Experts of a small language model: 388M tokens.
Below are experts of layer 5 (counted from 0) of a mixture-of-experts language model. Rows are named router (the router's row for the expert), gate (a neuron's input weights, with its number), up (a neuron's input weights, with its number), down (a neuron's output weights, with its number) and show model dimensions 96-143. Each number is 128 + 24 x the weight over its row's rms, rounded and kept within 0 to 255.
After each expert's rows: "comes before" lists some tokens at least twice as common just after its tokens as in all text; "gets" lists some tokens that make up at least twice as much of what it gets as of all text. This comes from a sample of Wikipedia text that the model never trained on. Tokens count by the router's weight.

# expert 61
router [137 110 119 152 103 134 147 113 102 145 128 105 108 132  68 125 127 128 165 164  98 141 146 125 121 127 110 137 141  96 118 156 152 122  90  96 122  99 139 137 130 161 143  96  81 114  93 180]
gate0 [145 176 150 131 131 157 104 138  87 144 130 136 152  98 168 119 146 151 123 149 107 136 115 119 123 115 123  88 142 124 146 128 113 189 166  96 128 123 106 133 110 131 151 110  90 123 132 103]
up0 [141 130 114 106 100 107 141 134  72  99 119 150 165 164 120 127 125 153 164 123 153 135 121 131 119 103 138 130  94 146 128 149 120 132 132 127 130 150 108 141 138 111 121 103 138 113 139 126]
down0 [162  73 119 128 125 133 157 123 141  95 133 106 113  93 108 145  72 116 172  93 140 136 160 129 126 174 133 158 114 129 113 110 141 117 109 164 130 154 130 150 120 111 104 151 164 123 136 131]
gate1 [126 113 128 139 168 128  76 126  93 111 131 155  68 146  85 120 163 121 119 120 132 126 129 115  93 143 136 180 148 162 125 165 117 101 116 148 124 122 114 157 146 119 168  97 108 122  92 183]
up1 [162 158 108 115 161 137 150 137 104 103 122 139 124 187 103 154 161 134 149 137 170 131 107 106  87 147  86 173 135 136 137 151  76 118 113 136 101 159 157 118 145 128 147 125 128 120 128 141]
down1 [141 124 118 127 126 124 116 111 159 153 175 161 133 131 119 148 187 106 143 129 160 127 134 125 122 112 113 193 150 149 132 140  87 142 145 118  79 125  98 114 133 112 148 127 103 196 152 122]
comes before: " The", "==", " In", " He", " It", "==="
gets: ".", ".\n\n", "==", "===", ".\n", ")."

# expert 16
router [169 146 117  95 111 196  96 118 133 120 112 128 107 134 119 124 139 112 175 129 190 123 105 133 121 163 120 154 130 157  75 117 135 108 120 132 126  67 112 115 116 142 125 130 121 115 117  85]
gate8 [179 121 145  99 148 123 119 130 134 127 192 148 123 145 117 135 136 105 155 172 150 150 121 140 126 122 143 100 106  94 127 167 110 123 123 128 132 140  63 133 111 157 130 142 137 107 141 137]
up8 [118 111 139 135 123 118 136 122 122 128 103  95 142 127 176 103 130 119  83  84  97 148 166 111 105 147  72 164 158 143 114 123 132 158 129  98 121 137 181  89 120  98 164 130 182 136 111 118]
down8 [123 171 128  79 117  93 147 142 133  96  93  87 151 141 117 155 172 143 154  80 142 116 140 107 157 170 144 126 101 141 131 156 135  81 110 128 118 128 149 126 134 116 133 116 130 151  73 112]
gate9 [131 130  95 127 127 137 129 142 112 153 118 144 154 105  93 114 159 137 157 154  87 143 136 134 128 118 117 129 139 137 144 106 149  96 122 150 134 141 169 109 124  97 156 119 142 156 133 141]
up9 [ 53 117  97 153 107 139 111  79 148 138 161  89 118 140 112 145 139 159 139 177 153 167 113 151 114 129 143  85  99 128 135 113 131 105 157 126  92 107  84 140 124 161 107  94 103 144 147 131]
down9 [161 126 143 100 119 141 136 159 130 117 161  87 111 149 163 139 120 120 102 147 137 132  90 150 130 163 135 154 157 137 161 112  97 148 155 146 126 112  96 115 106 134 125 119 180 114 127  60]
comes before: " the", " a", " Best", " American", " an", " his"
gets: " for", " of", " to", " at", " as", " by"

# expert 32
router [164  95  93 130 125 102 150 116 103 140 154  98 118 134  45 146 140 114 143 161 104 118 111 161 122 155 134 166 169 116 120 169 116 142 137  65 135 170 145 155 158 132 146 119 145 126 112 136]
gate0 [152 124 102 129 173 122 147 141 120 103 162 110 117 119  92 142 134 106 152 152 151 140 100  87  92 168  64 112 113 112 117 122 137 105 105 128 144  93 147 141 134 110 124 158  92 129 124 153]
up0 [122 116 163 137 106 187 146 139 133 205  89 162 128 145 128 145  84 109 158 144 134 194 105 164 136 115 137 112 123 157 128 104 160 141 140  89 134 114 169 133 102 128 143  93 161 128 136 140]
down0 [ 91  95 103 164 154 107 141 109 121 179 116 120 117 100 103 100 133 121 152 144 161 156 142  79  83 121  93 118  99 154 114 122 130 130 134 116 147 130 123 166 172 129  90 114 120 100 127 137]
gate1 [139 156 143 126 157 106 100  99 162 123 145 130 149 136 146 141 130  85 151 154 152 116 120 134 135  98 146  96 145 114 116 104 161 117 155  92 146 105 127 158 166 150 110 145  90 118 124 102]
up1 [184 117 164 104 135 145 137 144 126  79 133 104 100 131  87 140 145 141  86 161 131 117 146 138 104 163 121 148 104 122 154 112 124 178 131 119  66 126 120 104  88 134 121 155 145 138 115 177]
down1 [123 147 101 167 105 117  97 107 137 120  98 136 103 148 123 131 175  77 110 156 128  81 119 106 119 114 146 108 130 136 151 147 144 142 154 107 175 128 146 117 133 116 135 108 121 124 118 117]
comes before: "6", "7", "5", "8", "4", "9"
gets: ".", "9", "1", "8", "0", "7"

# expert 68
router [133 144 119  90 101 120 125  95 113 123 159 119 118 164 124 153 117 117 118 128 110 126 128 107 137  99 123 148 115 144 140 162 109 112 112 167 160 102 140 153 154 145 125 122 158 139 116 111]
gate0 [143 149 111  98  78 114 124 138 146 111 177 155 104  98 127 144 137 137 162 168  90 129 134 140 134 118  95 114 174 110 150 113 145 152 116 113 115 102 114 172 154 109 147  94 156 157 131 132]
up0 [138 107 181 136 151 154 154  99 129 142 104  85 135 146 141 104 142  86 118 143 109 152 158 129  79 109 135 136 114 204  98  87 166 118 158 115 103 124 152 119 155 137 158 122 156  90 173 142]
down0 [123 123 136 146 105 150 116 120 129 116 164 150 134 125 128 156 199 122 100 130 112 131 160 131 148 127 197 143 140 143 125 115 104 107 171 128 154 127  68  98 135  89 158 144 124 153  93 124]
gate1 [107 163 138 132 120  95  93 148 132 114 100 146 161 116 133 163 163 135 123 169 109 152  92 149 131 119 124 105 142 122  95 106 134 130  97 158 123 129 131 124 142 101 143  99 105 143 109 108]
up1 [139 123 131  89 124 177 121 130 169 140 124 133 156 112 106 166 119  73 151 158 113 113 172  99 144  94 126 135 123 144 123 139  67 135 129 116 107 124  98 101 184 102 122 118  64 139 110 119]
down1 [111 153 160 159 141 104 165 142 144 165 125 115 152  87  93 148  59 140 132 117 175 147 103 102 106 130 150 126 142 112 162 115 140 135 128 151 102 133 134 149 142 140 106 146 150 133 142 141]
comes before: " the", " ", " a", " his", " May", " October"
gets: " in", " on", " at", " from", " In", " over"

# expert 69
router [137 114 103 102 199 128 130 139 115 106 145 111 125 161 110 147 117 123 115 155 102 115 134 132 102 158 161 121 122 138 155 108 100 112 134 165 122 110 162 124 136 173  97 154 126  89 153 136]
gate0 [118 145 113 146  91 122 144 114 141 152 153 131 139 118 133 152 181 142  97 100 111 124 125 134 108 123 108 126 168 153 141 148 123  74 123 108 103 126 151 139  84 175 148  83 110 112  96 110]
up0 [107 156 144 161 106 114 157 152 136 149 134 155 139 158 111 136 143 109 116 149 122 144 125 111 145 127 158 116 166 128 143 111 132  84 142 102  94 141 150 145 140  85 107 131 145  75 170 108]
down0 [137 150 119 105 103 109 112 132 121 138 130 122 136 113 118 131 150 133 121 117 143 123  96 106 165 140  97 129 142 127  99 155  94 100 159 170 168  99 189  99 133 114 150 138 108  95 170 157]
gate1 [149 154 118 138 144 161 181 153 110 135 118 118  95 128 147 126  99 125 125 110 101 130 152 133 132 162 147 113 111 115 157 154 116 116 119 189 146 158 131 127 108 140 156 155 115 156 154 158]
up1 [144 166 109 133 115 143 145 150 143 135 140 147 127 144  98  97 154 144  88 174 100  88  99 155 152 136 136 132 144 135 136 127 146 124 120 119 112 150 109 128 137 134 123 113 122  93 112  92]
down1 [134 117 123 144 103 148 114 111 168 164 103 103 121 113  76 139 130 142 171 131 155 186 109 144 149 143 122 129 112 100 124 160 112 122 150 123 158 124 121 108 111 122 122 130 110 146 152 127]
comes before: " was", " is", "'s", " has", " had", " also"
gets: " he", " He", " It", " it", " she", " who"

# expert 91
router [142 112 133 108 125 109 138 154 129 146 147  85 135 160 158 148 110 117 126 130  91 104 136 121 109 157 136 122 107 159 114 134 137 132 151 150 106  86 150 108 184 165  97 140 154 127 132 115]
gate0 [113 121 133 114 123 126 147 122 156 144 120 132 133 150 141 101 142 134  89 140 112 127 144 139 118 112 148 133 157 136 105 191 152 129 128  94 129 108 170 176 111 144  94 115 122  89 141 140]
up0 [146 108 140 163 124 118 110 128  85 134 153 123 126 113 111 116 131 118 155  87 123 133 151 149 141 169  90 127 129 116 137 121  96  88  99 145 132 163 148 109 155 114 136 163 113 125 121 140]
down0 [115 137 132  84 153 143 148 102 113 142  93 146 135 147 143 184 112 150 150 112 130 147 138 142  81 150 140 117  99  96 100 153 155 116 105 149  99 116  87 151 152  72 147 151 137 130 123 149]
gate1 [122  84 137 121 131 111 135  73 134 138 165 159 120 118 153 145 129 106 156  87 105 138 126  84 111 104 125 124 106 170  98 133 122 126 146 135 132 126 140 148 170 101 158 136 140 164 131 149]
up1 [119 147 160 112 108 132 174  83 141 120  93 104 147 150 119 149 163 130 132 129 140 119 110 168 172 167 139 118 156 136 121 133 119  86 126  92 137 150 173 133  87 100 144 137 140 111 147 114]
down1 [113 141  97 112 136 110 115  91 127 134 158 140 145 138 160 157 144  89 128 149 180 204 126 125 136 120 143 134 137  99 151 174 122 127 109 136  98 102 142 114 109 118 103 118 116 113 127  97]
comes before: " was", " been", " is", " had", " has", "'s"
gets: " he", " had", " has", " it", " have", " He"

# expert 71
router [115  92 102 120 143 107  64 112 154 102 104 114 138 121 123 121 126 113  86  74 167 114 127 140 124 124 136  85 121 159 121 176 130 141 155 128 159 140 137 121 113 115 112 154 124 150 126 143]
gate0 [141 111  77 128 100 135 116 136 184 147 117 117 163 178 153 130 142 113 131 130 155 108 144 102 143 137 170 131  82 116 131 117 168 118 103  84 125 105 139 145 173 107 155 147  86 113 122 127]
up0 [ 98 124 130 129 145 125 159 143 138 152  68 128 147 121  80 148 110 163 137 121 132  81 110 131 172 162 156  82 113 121 159 129 132 105 127  92 147 168 155 139 139 128 103 145 115 100  90 102]
down0 [ 88 147 112 142  79 116 163 132 116 143  89 123 118 187 165 107 127  69 144  97 123  77 147 100 107 127  97  94 172  76 114 108 118 139 145 127 138 111 123 114 130 168 139 117 138 105 115  88]
gate1 [142 174 125 110 135  93 145 126  84 138 139 122 177 132 175 107 135 154 118 120 160 139 110 152 118 191 115 120 117 107 124 141 123  92  94 130 162 109  94 135  83  75 116 135 118  94 128  89]
up1 [146 207 105 128 156 117 108  95  99 148 120 115 165 125 158 131 110 133 129 136 182  84 103 139  95  98 133 134 129 120 106 118 124 163 145 144 128  92 103  80 103 100 143  87 146 116 124 143]
down1 [133 138 126 116 129 111 110 101 137 125 133 118 103 129 151  96 162 130 125 115  95 117 101 100  96 175 135 157  81 145 137 158 172 135 151 100 126 132 124 107 154 116  96 140  88 151 132 131]
comes before: ".", "–", "3", "4", "5", "0"
gets: "3", "4", "1", "2", "5", "6"

# expert 48
router [142 100 113 135 133 123 112  56 162 135 145 127 143 131 141  78 123 145 115  96 129 120 133 118 124 150  88 129 118 141 132 121 114  86 126 131 118 110 134 129 130 145 121  68 124 112 106  97]
gate0 [104 133 102 113 141 154 149 142  92 129 103 113 153 114 121 111 132 148 147 144 152  96 141 110  96 116 115 130 164 171 104 132 160 151 178 113  88 140 123 104 107 122 120 117  93 118 129 110]
up0 [128  89  82 135 162 194 145 129  98 115 103 129 145 129 134 110 132 135 136 134 139  95 183 129  88 130 105 133 143 151 111  99 138 133 131 190 120 125 135 110 140 132 154 140 111 169  96 120]
down0 [154 121  98 161 139 145 138 124 116 110 123 149 136 124  85 130 175  91 114 126 120 139 140 128 152 122 109 141  86 129 107 108 128 121 131 156 135 159  88 144 109 182 116 127 157 145  98 120]
gate1 [126 155 143  80 158 122 129  77 158 139 137 180 121 151 102 114 132 139 127 172  91 137 141 125 153 134 114  73 124 124 159 154 119 138  85 130 186 173 150 108 131 153 121 142 145 141 136 109]
up1 [111 128 140 153 129  90 100 131 132 162 109 106  88 125 114 120 121 123  93 159 119 130 137 124 160 138 114 124 144 133 135 129 135 101 125 125  85 133  85 152 145  70 100 122 124  99 139 178]
down1 [144 153 144 131 149  94 152 124 150  93 122 110 141 151 161 126 139 140 130 140  90  99  77 102  98 146 130 144 136 131 104 155 186 137 180 149 113 129 115 154 147 167 105 102 130 148 123 112]
comes before: " ", " —", " MPC", " +", " N", " L"
gets: " |", ";", "|", ");", " -", "\";"

# expert 78
router [144 123 150 147 144 119 138 101  94 104 126 143 128 152 113 154 134 142 138 137 131 170 162 158 116  93 111 151 122 142 125 110 120 168 149 124 149 126 104 116 156 145  92 148 127 100 117 163]
gate0 [120  86 109 120  99 104 121 114 136 108 136 129 169 154 117 125 135 177 118 173 143 136 164 111  67 131 146 120 118 122 126 142 112 140  92 145 126  79 157 151  98  79  81 155 143 125 172 130]
up0 [117  87 159 154 120 151 126 115 148 141 113 170 122 117 145  92 130 115 133  92 150 136 158 137 143 127 125 118 145 162  74 136 124 145 148 154 106 126 120 101 174  97 123 171 120 127  85 126]
down0 [135 146 162 124 130 136 140 152  99 149 129 151 165 123 143 140 155 120 158 124 119 133 116  98  87 144 140 144 100 137 166 117  95 110  99 125 146 140  92 137 155 112 106 145 106 131 136  97]
gate1 [131 166 137 147 133 142 102 140 155  97 126  96  88 139  80 136 201 154 121 121 149 125 128 126 120 104 111 131 168  94 156 132 130 120 106 154 166 121 129 142 116 119  56 160 124 122 133  90]
up1 [133 125 104 166 137 115 135 124 153 134 123 176 124 103 172 117 138 116 151 106  95  96 125  93 165 119 119 101  98 133 130 141 104 104 116 106 108  98 114 131  84 142  99 127 101 116 127  86]
down1 [126 143 164 144 119 116 128 148 134 123 135  68 150 147 126 139 134 125 136 145 143 123 127 142 112 124 154 122 126 137 129  77 137 127 132 153 160 128 123 167  82 114 132 143 133 143 132 113]
comes before: " ", " Total", " —", " \"", " Turnout", " Win"
gets: "|", " |", "-", "born", " –", " House"

# expert 58
router [164 125 105  84 161 163 118 105 118 119 159 104 128 153 135 128 131  99 108 131 120  96 147  94 131 119 148 109 150 159 100 102 119 104 131 126 117  88 148 102 142 151 142 123 102 106 170 163]
gate5 [109 129  82 137 157 165 134 101 150 102 140  67 109 141 123 117  86 139 158  85 152 161 133 152 134 109 173 139 161  97 155 112 112 115 101 115 139 143 135 124 103 135 138 169  96 109 141 131]
up5 [138 134  89 129 142 121 123 115 120 144 165 111 119 150 127 121 113 119 106 133 125 173 159 134 119 123 158 139 116 148 158 106 128 142 121 137  86  64 128 129  94 143 126 135  87  86 165 174]
down5 [131 121  95 115 146  87 118 128  72 136  60 146  79 117  78 131 143 137 154 172 127 138 127 107 151 112 136 143 121 111 137 122 152 117 152  99 151 132 122 134 137 177 139 105 158  77 123 134]
gate6 [100 186  91 138 139 125 113 123 114 158 134 146 148 142 143 110 135 143 145 184 129 179 136 109 149 111 155 138 124 112 101 179 154 140 124 142 126 109 135  97 167 166 134 170 131 124 145 107]
up6 [ 95 103 146 105 159 103 129 140 135 124 107 125 142 141 136 133  97 148 146 128 112  71 111  75  70 128 130 120 132 100 148  93  95 142 113 141 142 169 137 107  99  99 111  97 161 175  94 129]
down6 [140 144 131 162 151 118 120 110  97 121 132 153 114 151 131 150 204  98 124 139 175 148 131 114 139  86 135 162 143 146 126 108 141 138 138 151  74 103 182 169 108  91 137 123 105 157 145 180]
comes before: " be", " a", " not", " also", " been", " have"
gets: " was", " is", " were", " to", " be", " are"

# expert 46
router [124 116  94  96 121 130 131 119 178 120 104 113  83 140 159 101 133 133 100 146 167 132  98 128 150  97  75 147 159 103 107 149 117 104 115 110 100 102 137 155 102 143 150 144 103 148 105 108]
gate5 [ 61 118 106 127 152 113 135 153 132 147  98 159 114 162 123 103 122 139 142 175 129  89 120 115 116 112 124 142  87 133 123 139 159 138 111  60 126 146 129 117 122 151 113 123 174 123 151 133]
up5 [143  79 144 137 127 131 130 106  96 171 141 134 127 135 136 106 120 116 143 136 166 155 126 118 140 107 158 150 169 117 163  93 112 133 126 137 104 122 104 113 147 128 102  80 153 139 115 126]
down5 [136 163 123 145 111 105 115 108 128 169 141 123 138 113 145 133 147 159 107 141 108 149 123 118 132 177 102 136 113 108 148 128 107 163 139 111 132  75 132 143 122 124  98 169 157 147 143 180]
gate6 [137 108 136 130 174 149  94 127 110 143 150 137 134 131 170 142 129 115 123 109 122 132 113 102 127 120 135  84 138 154 104 133 126 113 172  96 129 130 124 145 154 152 146 106 114 124 142 123]
up6 [157 156 176  99 169 154  64 127 112 136  90 107 141 133 119 173 154  82 193 147  99 146  88 123 152 154 181 107 156 108 127 156  94 165 147 154 133 127 166 134 152 133 113 136 129 130 101 130]
down6 [101 129 122  99 105 136 162 140 129 154 164 153 152 158 162 119 123 146 132 146 115 147 111 122  84 158 113 123  97 126 121 113 121 102 123 145 155 106 130 165 147 164  95 156 169 106 152 101]
comes before: " by", " in", " to", " on", " as", " from"
gets: " (", " was", " is", " are", "ed", " were"

# expert 4
router [ 88 129 100 133 108 117 147 105 105 124 133 114 156 117 110 150 114 133  87 114 116 150 108 194 178  79 142 137 144  96 139 137 105 120 104 145 113 136 158 112  96 135 129  89 139  93 114 114]
gate0 [ 96 156 167 119 103 173 125 111 150  87 161 137 168 118 120 163 136 130 162 143 119 134 125 115 161 127 137 128 114 179 147 157 123 133 146 154 132 146 120 107 124 117 114 113 116 118 115 161]
up0 [ 94 184 151 145 100 148 109 110 145 100 156 137 125 141  96 141 115 155 125 161 119 134 144  80 128 115 115 123 106 106 143 104 127 130 159 112 169 168 143 101 140 145 139 124 166  96 141 156]
down0 [137 159 101 122  87 108 122 135 133  67 116 111 120 120 119 125 127 137 108 127 124 142 155 151 108 135 152 136  97 105  91 144 137 112 139 116 134 152 109 131 113 122 156 144 140 151 114  92]
gate1 [109 134 162 116 144 101 126 126 114 129 151 153  90 105 132 158 109 119 159 133 107  82 149 126 120 123 135 147 131  88  93 130 144 110 122  88 112 150 117 123 128  87 111  97 126 128 109  67]
up1 [ 85 126 110 121 150  82 102 116 155 182 140 128 123 119 130 130 186 130 106 157 121 169 140  90 151 119 141 171 102 151 101 104 126  91 138 138 144 131 139 133  89 123  90 156 123 108 107 150]
down1 [129 120 138 154 135 126 127 122 102 164 135 127 113 141 158 165 123 105 131 105 135 105 130 153 178 122 128 153 118 145 163 156 120  86 102 129 132 157 135 144 111  86 179 105 107 146 157 127]
comes before: "\"", " (", " |", " and", " of", "\","
gets: ")", "\"", "'", "!", "s", " You"

# expert 19
router [125 139 108 150 155 105 146  63 114 177 104 150 137 118 133 149 121 104 123 155 145 143 107 121 181 103 140 104 102 181 120 131 121 114 144 136 136 116 130 148 151 142 117 108 115 121 143 122]
gate3 [148 169 128 100 136 124 121 140 166 138 124 100 143 149 165 150 129 124 149 137 119 167 107 109 147 128 117 135 143  69  63 143 145 146 126 112 149 108 150 122 133  93 110 153 141 146 116 144]
up3 [180 129 140 111 135 132 185  99  95 138 164 135 114 155 130  88 119 147 199 172 124  88 126 104 120 170 137 135 124 132 135 135 119  90 165 119 148 119 109 161 118 106 107 148 147 107 122 120]
down3 [138  82 132 111 167 120 143 114 114 116 162 123 121 112 127 133 144 155 131 140 121 167 135 138 162 114  60 130 112 126 143 133 159 166 139 135 127 132 107 104 145 112 130 138 149 118 139 152]
gate4 [110 141  94 103 168 127 117 125 147 173 114 168 123 131 130 115 123 104 176 174 144 110 107 144 150 121 123 107 114 156 125 116 168 141 121 114  96 133 156 145  91 105 100  77 142 129 136 134]
up4 [135 156 130 129 168  98 136 123 122 149 205 168 148 121  92 128 100 116 123 124  98 129  87 109 148 143 103 135 106 146  92 159 163 132 112 116 110 100 130  98  98  84 130  83 121 108 101 132]
down4 [113 164 156 130 160 125 155 135  85 142 138 114 146 103 130 154  82 127  69 156 132 156 153 160 108 179 158 133 134 148 140 135  91 141 121 116 119 191 132 108 151 120  98 139  92 171 147 120]
comes before: ",", "\n", " (", " |", " de", "\""
gets: "a", "o", "i", "ia", "e", "ina"

# expert 25
router [125  96 130 148 128 105 108 138 153 124 148 111 155 200  72 126 127 158 133 145 120 161 131 166 121 102 101 178 145  88 133  75 145 149 113 144  72 125 114 116 137 138  94 129 159 133 127 119]
gate0 [135  94 105 102 148 146  89 135 127 152 128 108 142 147 145 174 159 123 183 154 152 158 138 127 127 138 120 137 130 105 159  97 111 124 148  81 111 184 107 123 144 136 157  99 104 175 142 125]
up0 [147 122 160 113  83 129 173 140  88 113 122 167 147 135 100  87 118 111 130 107 124 116 160 118 139 100 139 148  94 153 122 144 116 123 170 163 158 112 121 114 167 204 129 121  71 145 162 134]
down0 [139  83 164 124 164 151 143  75 147 144 159 103 136 123 122 152 133 113 149  73 130 148 123 156 164 108 151 133 151 149 159 113 133 133 140 135  87  78 152 137 112 111 144  92 131 106 159  81]
gate1 [102 110  97 135 134 158 117 125  90 105 131 151  84 129 102 143 140 135 101 132 139 143 126 127 121 153 125  97 114 166  84 140 101 123 154 160 158 179 129 118 116 148 115 119 145 130 116 135]
up1 [103  83 121 152 170 122  88 146 125 102 178 112  97 181 124 154 157 157 133 150  85 130 145 154 111 113 110 130 118 111 130 150 119 150 137 147 120 148 133 126 118 118 128 123 157 141 122 138]
down1 [141 110 106 122 126  85 124 153 105 135 101 111 158 125 141 128 126 105 113  77 131 116 130 177 159 112 151 154 122 127 131 144 138 144 120  93 117 145 101 117 172 172 131  92 131  99 133 131]
comes before: "9", "8", "7", "6", "5", "4"
gets: "1", "9", "8", " Supreme", " Gene", "isl"

# expert 31
router [115 145 190 105 153 134 147 171 129 124 124 111 138  83  99 126 120  85 156 134 148 136 139 105  90 114 136 118 109 132 147 136 115 110 125 153 125  87 139 120 146 159 116 125 163 124 109 103]
gate3 [110 178 164 120 123  98 144 110 118 140 120 134 150 145 109 151 127 144 104 124 105 144  92 135 131 163 152 132 147 122 132 111 113 162 104 125 152 180 142 117 138 131 154  69 112 148 108  78]
up3 [106 135 150 169 137 105  98 126 166 151 124 117 157 139 140 151  99 139 141 149 123 139 124 109 104 108  70 102 129 104 126 105 118 122 100 112 105 120 105  89  81 128 158 174  84 127 124 169]
down3 [122  99 121 134 122 145 136 165  76 173 123 163 159 167 106 105 128 124 133 139 127 150 123 122 139 108 148 116 146 118 181 170 107 129 186 120 126 159  83 124 130 190 135 107 108 178 111  91]
gate4 [129 150 123 145  91 150 143 115 155 124 113  77 111 140 140 125 134  95 122 115 100 149 121 128 154 156 124 149  93 149 108 169 130 129 108  92 138 104 136 136 113 165 118 152 183 149 155  69]
up4 [ 54 112 122 167 120 143 102 131 162 145 103  89 103 134 142 128 134 103 118 140  83 101 144  71 146 123  97 141 124 147  94 142 152 144 108 101 153 128 132  99 117 153  88 146 153 134 123 126]
down4 [125 147 128 136 117 143  86 144 117 125 119 121 151 154 150 126  78 105 110 143 129 128 133 133 138 122 142 110 193 187 142 128  98  99 111 108 131 129 143 139 102 183 124 135 107 214 132 126]
comes before: " the", " a", " his", " he", " her", " an"
gets: " by", " with", " after", " to", " that", " of"

# expert 24
router [ 98 110 115 123 113 102 157 134 110 144 140 138 120 126 186 129 139 138 143 142 106 134 153 115 127 106 134 147 124 123 167 149 154 130 147  95  96 141 137 124 113 108 102 102 130 136  92 116]
gate0 [161 148 126 145 106  82  84 142 130  97 115 149  90  72 106 137 154 104 138  87 174 101 166 124 134 108 123 138 135 106 175 141 124 138 156 125 140 124 141 133 139 124 161 111  83 160  93 133]
up0 [126 120 114 131 112 179 152 113 131 174 118 102  95  83 117 130 149 154 110 118 110 161  88 124 120 121 124 121  95 157 118 177 141 133 117 148 122 138  68  87 109 151 106 165 159 135 114 114]
down0 [170 130 114 138 159 119 151 141 150 138 119 110 106 145 123 132  54 137 153 148  89 105 138  79 181 160 118 116 121 112 141  90 136 138 114 138 102 118 173 143 147 138 122 106 140 163  62 155]
gate1 [181 179 153 107 116 113 156 118 158 100 121 137 135  72  57 140 111 144 103 127  90 111 133 146 171  79 129 161 128 139 140 160 137 105  68  81 109 170 123 165 111 125 154  97 130 187 131 144]
up1 [ 94  85 143 130 127  97 102 109 115 139 123 131 144 132 126 110 105 127 115 169 121 154 138 193 105 138 103 167 143 106 153  79 132 101 100  98 161 171 162 121 147 103 114 147 134 110 130 102]
down1 [137 106 128 115 141 128 143 112 168 111 148 167 119 149 148 158 191 123 125 138  61 127 120 125 123 100  99 135 140 131 135 129  86  93 103 128 138 120 109 110 141 165 159 137 100 192 155 132]
comes before: "==", "The", "===", "In", "|", "-"
gets: ".\n\n", " \"", "\n\n", "==\n", " |\n\n", "=="

# expert 89
router [123 130 130 144 141 132 108 144 155  95 105 118 109 108 128  85 109 125 122 156 132 119 129 105 131 139 149 107 156 135  47 128 157 145 166 143 117  89 139 135 130 122 156  91 144 118 120 114]
gate0 [106 130 127 117 132 111 127 142 157 127 134 142 117 106 121 152 100 127 151 130 139  95  95 110 124 134 130 131 150 147 132 156 129 140 150 122 129 128 125 106 111 111 194 151 145 119 195 134]
up0 [132 130 111 157 148 117 107 116 138 131 138  98 108 102 103  99 129 130 172 125 157 106 160 128 165 114 130 133 127 115 160 176 132 103 106 103 146 144 172  82 121 140 142 148 166 130 142 103]
down0 [140 129 110 145  91 176 131 126 113 126 140 165 104  98 103  98  90 156 143 117  93 119  90 140 162 142 145 114  95 108 128 123 121 141 122 158 114  98 100 115 148 135 112 153 135 127 123 119]
gate1 [126 104 134 130 132 108 126 121 110  77 132 127 132  84 138 108 156 159 101 160  92 135 139 192 127 120 133 133 129 141 121 138 125 101 101 137 179 155 125 136 156 146 123 129 132  99 145  76]
up1 [160 131  93 142 110 106  85 176 115 121 124 145 116 142  93 102 126 126 127 149 125 141 147 134 115 160 106  83 124 178 121 137  98 125  59 141 141 147 156 123 158 137 151 124  95 127 126 121]
down1 [ 83 137 105 130 118  95 130 118 110 153 115 120 119 132 121  74 140  77 120 162 171 187 119 109 117 114 102 154  83  93 159 118  92 161  89 119  88  93 166 137 127 118 115 148 134 157 147 151]
comes before: " the", " a", " their", " his", " an", " its"
gets: " of", " for", " with", " to", " by", " on"

# expert 54
router [ 94 170 122 120 115 114 124 156 133 132 116 164 150  94 120 107 103 157 150 161 121 167 144 125 166 125 121 173  54 168 150 129 151 115 152 117 145 103 152 127 128 138 121 141 165  73 156 167]
gate0 [135 124 206 116 129 137 127 122 140 155 111 122 150 147 172  72 147 107  88 100 145 103 123  63 114 140  75 151  87 137 154 137 117 160 142 146 162 107  87  95 158  82 147 115  96 122 123 153]
up0 [129 119 183 112 148 102 137 154 132 160 125 109 146 137 153 103 148 110  72 121 111 102 146 108 120 138 119 130 119 132 132 136 154 137 134 186 139 145 140 128 188 139 160 142 103 126 124 156]
down0 [146 135 130  81 113 152 128  96  92 111 119 175 124 116 123 127 113 148 109 120 120 129  94 141 109 168  89 173 155 115 141 148 106 148 127 132 126 159 156 161 125 187 118 165 142 120 140 180]
gate1 [144  89 102 109 108 172 114 126 137 150 122 162  99 157  97 128 134  92 128 156 150 150  71 131 132 144 187 121 123 110 112 103 130 143 100  99 140  76 135 100  87 131 143 128 141 118 155 139]
up1 [ 85 112 173 113 107 163 144 135 136  81 145  81  91 114 160 135 135  92 124  94  89 155 184 127 105 136 138 107 105 112 144 102  96 146 156 163 146 114 109 138 114 145 116 119 151 121  90 139]
down1 [ 92 104 138 131 135 153 140 131 184 150 156 140 128 139 151  89 123 164 134  89 134 157 113 117 165 141 126 135 121 140 124 106 157 123 132 133 102 125 148  83 116 132  88 136 120 117 168 153]
comes before: " the", " a", " his", " New", " Representatives", " C"
gets: " of", " from", " for", " in", " at", " to"